{"experts_per_token": 6, "norm_place": "pre", "rope_fraction": 1.0, "train_tokens": 1427000000, "max_steps": 10888}
Below are experts of layer 12 (counted from 0) of a mixture-of-experts language model. Rows are named gate (a neuron's input weights, with its number), up (a neuron's input weights, with its number), down (a neuron's output weights, with its number) and show model dimensions 448-511. Each number is 200 + 20 x the weight over its row's rms, rounded and kept within 0 to 999.
Before each expert's rows: a language model's description of what the expert responds to; "raises" lists some tokens whose logits its average output raises strongly, later layers aside. This comes from a sample of Wikipedia text that the model never trained on.

# expert 43
It responds to: Stats table punctuation. Dashes, brackets, colons, pipes and units in number-heavy tables and infoboxes, such as the ( before a metric conversion, ′, kg, votes.
raises: " –", " there", ".", " for", "0", " that"
gate1,193,205,188,193,183,221,231,172,164,214,193,194,181,217,190,193,223,179,187,209,162,196,193,200,204,171,194,206,176,185,223,196,215,166,174,208,205,231,207,222,207,183,208,232,217,201,205,225,225,209,219,214,201,182,187,201,185,209,217,217,178,212,206,204
up1,176,199,198,182,200,198,195,227,199,148,174,167,190,232,217,173,178,197,165,168,215,193,179,208,217,188,180,213,177,197,222,206,213,182,175,215,190,201,185,197,211,199,198,225,224,213,200,206,190,195,199,238,203,189,184,201,174,206,201,197,192,238,223,203
down1,212,245,188,203,202,223,192,219,211,190,205,240,202,215,213,194,201,177,163,180,201,220,170,196,220,192,199,194,190,189,211,187,185,185,199,197,209,208,255,221,207,226,211,196,176,209,183,201,193,181,229,183,195,194,212,166,179,201,166,192,185,186,180,185
gate2,200,207,167,178,189,261,210,175,181,220,224,210,198,221,174,229,224,199,186,174,187,191,185,185,196,193,185,232,144,220,206,170,192,223,244,196,193,201,225,200,213,220,184,192,195,184,139,195,198,202,198,157,175,192,218,205,244,214,233,200,197,207,204,210
up2,177,202,213,167,209,224,197,160,193,208,176,198,222,201,181,194,187,207,183,177,195,183,206,160,198,207,171,247,141,206,203,191,200,196,177,231,194,208,252,176,215,207,196,217,221,200,179,178,200,202,163,183,207,189,217,177,227,178,217,183,171,181,218,204
down2,205,187,166,206,195,198,177,194,190,180,227,212,210,207,192,215,204,226,218,179,204,195,162,187,201,201,201,188,172,239,245,248,195,201,198,189,204,212,220,183,207,177,170,221,210,177,184,188,163,197,168,157,157,180,213,206,195,221,223,211,218,206,216,199
gate3,203,192,195,214,197,180,172,215,180,219,192,206,172,170,199,173,214,183,192,199,230,221,189,181,177,222,181,208,221,196,215,202,175,173,192,182,187,188,185,228,203,222,199,210,198,205,198,183,174,148,238,229,232,203,202,200,177,193,204,204,221,176,200,196
up3,170,192,195,222,183,235,222,195,197,149,204,182,193,204,173,205,182,184,206,179,201,209,211,207,223,175,196,135,189,190,189,185,179,213,223,216,210,157,181,209,231,167,222,165,183,202,200,230,241,206,208,147,194,216,200,198,207,196,176,188,239,177,226,195
down3,192,213,217,202,191,203,202,204,202,227,211,197,208,171,216,208,196,191,171,179,219,191,180,209,178,211,197,263,178,216,207,164,198,221,198,223,185,205,212,179,197,216,204,152,170,211,218,203,227,210,194,182,189,203,187,180,210,163,196,219,196,205,248,182
gate4,218,231,181,213,169,220,190,169,192,231,188,163,197,211,162,172,173,231,225,191,221,207,204,250,203,200,199,161,199,208,202,208,212,158,224,184,222,246,185,191,196,240,201,220,155,200,189,218,208,187,183,179,211,208,196,213,194,221,218,209,207,230,166,194
up4,227,200,197,193,170,215,185,202,195,206,197,162,182,226,161,184,204,200,188,215,185,199,201,237,198,219,194,153,216,210,194,227,223,193,199,165,206,199,168,196,195,226,212,203,164,194,188,230,215,227,201,176,234,204,228,221,228,184,197,191,206,222,180,198
down4,179,215,239,209,217,201,203,209,226,201,233,192,219,198,194,209,189,192,216,176,184,190,162,237,239,243,208,185,231,176,182,205,199,219,190,222,206,201,191,205,215,205,197,201,214,187,221,181,204,216,208,205,174,205,222,225,168,207,208,187,204,218,166,225
gate5,211,214,193,204,219,225,249,177,182,156,230,206,204,195,200,175,214,222,175,182,177,189,237,211,198,162,198,186,185,184,205,180,192,151,190,175,182,182,199,237,148,206,173,207,189,185,212,208,174,163,243,185,174,201,187,188,172,199,231,205,201,184,234,217
up5,191,198,197,219,215,230,213,174,199,172,185,179,214,172,237,173,210,209,143,197,188,227,205,210,206,195,213,192,190,199,229,195,186,214,191,184,197,186,219,208,179,222,186,202,179,135,231,215,192,160,179,187,183,171,224,216,175,189,156,177,196,183,226,193
down5,211,209,243,181,175,191,190,179,197,232,223,210,201,211,168,215,267,246,198,189,214,198,181,213,173,161,206,228,214,180,193,221,234,206,209,218,201,205,192,205,183,208,187,194,215,211,203,174,170,195,183,225,188,187,226,196,168,191,208,210,185,165,189,173
gate6,214,226,201,199,172,205,177,218,194,200,193,179,210,185,173,212,218,202,218,178,207,211,189,197,200,159,208,229,199,190,220,190,237,182,168,224,196,178,175,215,191,210,192,247,164,189,187,216,209,191,185,218,200,204,180,195,233,177,212,192,187,197,195,197
up6,187,203,214,218,215,164,188,186,209,192,167,207,194,217,237,199,204,224,196,191,148,176,196,202,183,209,200,177,194,179,219,174,180,174,205,162,194,194,212,222,225,206,190,178,228,179,228,215,198,207,233,256,185,183,214,220,171,203,199,206,197,190,214,198
down6,203,212,201,188,221,190,179,203,187,205,201,198,207,204,224,194,203,201,218,241,169,216,221,163,197,196,174,224,193,194,173,188,207,180,200,206,172,216,201,218,187,203,216,193,210,169,223,151,192,183,166,216,195,238,196,206,163,190,224,200,209,169,205,202
gate7,227,208,185,199,235,220,169,187,195,213,215,186,176,202,177,178,190,214,197,213,193,163,217,147,206,205,207,240,202,213,204,211,184,190,180,194,180,213,209,185,170,189,195,217,157,187,193,200,205,196,212,217,182,199,196,207,223,196,214,204,241,185,198,190
up7,181,209,219,186,194,201,197,175,199,175,205,181,204,210,194,208,214,190,159,191,154,200,192,223,215,187,229,138,175,196,213,192,224,228,219,202,218,202,246,204,229,197,191,191,204,186,180,193,192,227,207,186,211,204,205,187,231,221,197,209,194,225,189,191
down7,214,206,202,234,191,216,185,157,207,207,184,220,216,186,192,162,226,194,214,173,195,223,196,216,192,162,167,269,181,194,205,187,214,240,195,208,175,206,211,161,200,220,207,178,166,217,197,192,206,195,207,195,187,204,202,203,205,152,218,225,181,174,188,146
gate8,187,172,195,199,203,170,204,210,200,212,229,209,187,215,221,188,227,208,199,219,193,164,226,161,182,155,183,213,221,244,177,242,206,189,187,232,189,236,182,215,204,199,188,194,218,253,140,220,190,206,193,197,170,234,204,227,192,227,212,194,224,219,144,191
up8,199,189,192,205,163,163,219,208,231,170,166,199,234,172,171,204,213,211,209,196,226,228,163,230,227,222,218,206,224,166,225,172,202,215,215,184,220,185,201,190,216,205,198,187,193,153,228,190,193,203,212,205,221,198,207,174,186,182,161,216,198,212,223,204
down8,215,203,166,185,209,204,198,150,193,202,173,198,181,172,202,207,229,182,209,204,209,179,170,187,235,179,181,182,186,162,204,197,224,219,213,213,178,166,238,190,217,194,208,163,212,224,257,180,210,201,217,190,193,188,217,193,228,189,220,209,215,226,200,194
gate9,201,206,199,184,186,215,172,188,174,205,197,188,175,197,188,228,233,217,174,236,184,165,171,211,176,172,187,222,190,214,168,193,202,253,190,212,189,204,237,211,184,222,232,158,182,183,204,179,214,235,209,167,215,191,216,222,226,232,209,207,179,208,171,185
up9,224,224,216,237,252,172,223,176,203,214,225,223,214,176,192,204,157,209,233,190,212,191,224,208,183,202,210,183,222,189,199,163,172,169,187,196,203,215,209,160,187,167,179,215,202,212,206,230,201,186,198,193,177,191,208,182,211,212,207,211,228,155,180,208
down9,201,215,207,184,215,206,187,197,165,183,209,200,208,209,206,214,211,196,218,183,163,214,172,205,212,174,164,207,189,173,221,217,219,205,225,224,231,203,196,206,224,199,212,176,208,214,217,177,191,215,208,172,239,196,210,205,208,193,198,211,197,223,159,221
gate10,205,195,182,160,224,214,206,223,205,246,189,216,213,191,206,186,218,195,212,195,185,205,208,153,173,174,214,180,198,186,220,225,199,190,218,195,240,201,209,197,211,201,202,181,204,228,197,200,216,189,176,205,241,191,185,158,179,201,212,207,172,234,210,176
up10,183,218,207,239,192,182,214,188,216,147,217,190,204,176,200,197,196,227,179,178,211,204,205,233,210,224,195,232,190,210,161,187,197,213,207,208,186,219,199,191,186,179,188,229,182,206,192,172,191,217,206,196,192,209,201,239,223,225,169,216,218,177,189,206
down10,191,186,210,215,182,189,208,256,194,223,201,194,201,190,184,213,206,218,232,202,231,229,208,207,191,203,180,207,249,193,178,185,151,188,199,223,203,188,209,192,250,181,215,185,189,190,219,204,236,204,212,197,165,191,208,203,217,223,192,171,196,213,198,209
gate11,214,197,185,223,181,187,186,202,198,199,197,214,210,212,203,193,193,175,199,232,171,169,184,198,225,219,194,147,179,191,214,191,202,203,180,195,194,193,219,230,153,211,203,168,206,205,187,219,206,213,163,230,180,176,198,191,207,190,223,197,176,197,238,218
up11,175,197,215,208,209,191,196,187,219,190,157,218,208,188,218,186,169,211,214,215,199,167,180,208,203,189,225,184,185,181,218,198,218,196,233,165,194,236,189,185,211,191,202,210,172,186,217,191,160,184,213,209,210,178,189,207,234,222,199,232,178,185,176,210
down11,196,217,199,192,227,214,186,214,193,206,217,174,184,198,206,189,187,190,218,190,183,225,198,209,226,197,169,195,228,225,193,215,193,198,213,213,193,180,166,161,186,180,241,191,212,196,201,209,203,182,194,187,183,195,183,201,162,172,213,193,247,179,184,206
gate12,226,194,173,185,187,188,194,192,193,181,200,154,207,218,197,220,196,189,207,182,195,184,165,193,217,210,185,191,176,215,243,155,218,197,215,163,181,199,208,196,211,195,222,170,193,219,207,213,189,228,185,188,194,209,205,196,219,198,210,177,181,214,168,211
up12,213,190,203,192,230,209,181,209,185,180,222,185,202,204,190,184,190,210,203,214,189,199,204,188,180,198,233,203,224,154,187,218,228,199,159,216,199,190,219,211,199,199,209,216,221,201,202,191,209,186,197,208,189,188,206,204,208,215,183,210,226,193,210,165
down12,238,197,194,180,202,191,178,193,199,178,193,207,231,206,174,187,228,200,213,220,199,208,226,225,199,201,196,200,150,197,197,187,159,181,198,204,186,223,239,208,188,201,202,172,213,188,193,215,206,178,225,240,176,182,195,181,194,189,162,191,209,185,225,200
gate13,214,206,186,205,212,194,206,198,217,155,192,220,183,216,190,214,191,224,218,184,217,170,179,221,172,221,170,255,193,182,204,190,195,217,171,191,206,165,187,199,230,210,206,156,184,183,177,195,222,237,219,171,176,233,231,202,221,203,216,214,211,172,165,227
up13,207,179,212,208,217,182,246,223,216,174,199,226,185,218,203,190,195,204,221,189,195,182,171,207,167,210,170,240,180,207,199,161,184,198,166,189,243,172,188,223,263,198,202,168,201,196,184,201,198,242,211,150,209,227,218,221,234,205,220,206,235,179,169,219
down13,230,229,197,188,189,210,198,215,214,196,208,186,209,219,221,228,179,209,200,179,157,195,228,203,160,193,190,203,219,185,175,222,176,183,203,193,243,195,222,189,196,167,190,226,191,184,155,177,195,200,182,188,219,211,198,204,233,179,167,193,157,214,220,239
gate14,187,140,199,191,153,172,192,195,216,221,216,184,229,213,200,217,232,190,209,191,166,230,219,194,193,201,227,179,189,187,195,216,198,192,201,217,196,215,174,216,194,205,264,142,206,218,220,200,202,213,228,208,182,214,203,173,224,195,210,239,218,197,217,175
up14,184,178,238,192,196,185,185,193,220,206,182,206,185,229,206,198,224,162,217,223,166,222,219,175,242,200,248,158,198,228,202,192,210,199,198,216,184,223,187,210,208,181,231,180,189,212,187,204,168,213,221,220,185,201,216,203,174,190,182,204,205,214,220,181
down14,195,181,198,166,202,207,206,199,211,216,211,216,207,192,175,205,178,206,187,249,194,236,173,193,217,236,174,205,164,207,172,209,187,195,228,236,204,224,183,221,183,200,213,211,223,226,229,203,150,155,218,218,207,188,182,212,205,198,210,183,209,220,193,220
gate15,200,174,196,194,179,175,205,215,168,203,178,180,235,212,187,219,180,196,202,233,209,191,153,203,173,236,165,181,182,205,202,164,205,220,200,177,200,203,200,185,234,212,189,215,185,210,246,225,171,186,215,227,210,187,217,212,190,187,145,202,194,165,208,191
up15,207,163,197,197,194,182,182,217,194,206,196,171,224,229,206,245,201,209,197,246,197,194,159,192,177,236,166,192,169,213,202,179,203,205,186,183,195,192,203,196,190,189,194,200,180,220,218,217,180,184,226,236,191,189,239,194,173,188,168,205,196,197,248,194
down15,231,188,207,193,169,185,220,220,194,187,167,192,209,216,243,213,215,217,207,216,195,179,187,184,218,142,186,190,212,222,226,201,217,197,209,172,187,206,193,207,196,207,206,207,198,226,199,185,163,220,210,194,193,192,184,193,205,213,163,184,169,199,200,208
gate16,212,198,237,216,215,210,201,187,226,191,199,219,198,173,198,204,200,192,202,187,213,238,212,210,178,179,190,215,173,211,177,180,190,210,228,170,202,185,192,203,199,204,153,190,175,197,198,189,197,194,216,213,182,213,216,188,167,196,202,203,185,190,191,183
up16,179,230,212,208,205,175,186,208,177,222,205,230,176,224,177,188,189,236,171,177,195,198,194,219,180,194,173,209,179,201,185,221,195,205,178,211,218,215,207,164,199,216,174,231,197,186,201,208,188,195,180,211,192,184,185,217,180,233,271,200,219,171,211,187
down16,212,180,200,247,162,185,225,224,195,180,204,217,187,215,204,192,176,205,210,174,179,196,180,185,202,193,204,194,199,222,201,195,204,185,171,226,202,214,179,195,206,180,199,205,242,223,203,205,205,220,173,203,220,199,208,177,192,216,203,195,173,233,210,212
gate17,201,204,230,168,233,178,213,149,199,225,203,202,230,204,209,246,193,213,189,187,176,257,181,182,193,208,176,213,197,216,177,233,216,201,215,237,188,215,193,175,213,180,177,177,202,189,209,186,203,225,224,181,201,182,215,209,194,201,205,186,199,251,164,173
up17,181,214,201,188,185,212,162,197,215,230,222,209,187,205,240,241,200,166,205,245,191,182,199,195,208,227,177,239,206,200,203,253,227,222,178,169,241,172,192,222,252,186,189,205,199,148,190,211,218,216,208,210,206,193,189,218,206,220,202,181,201,184,165,187
down17,186,218,186,225,180,181,192,190,218,196,190,183,218,203,246,192,212,191,218,204,180,213,189,192,172,234,203,140,216,201,237,191,176,181,220,210,215,221,196,228,203,229,177,255,205,190,195,229,196,204,175,190,200,193,211,215,194,182,181,208,186,226,224,234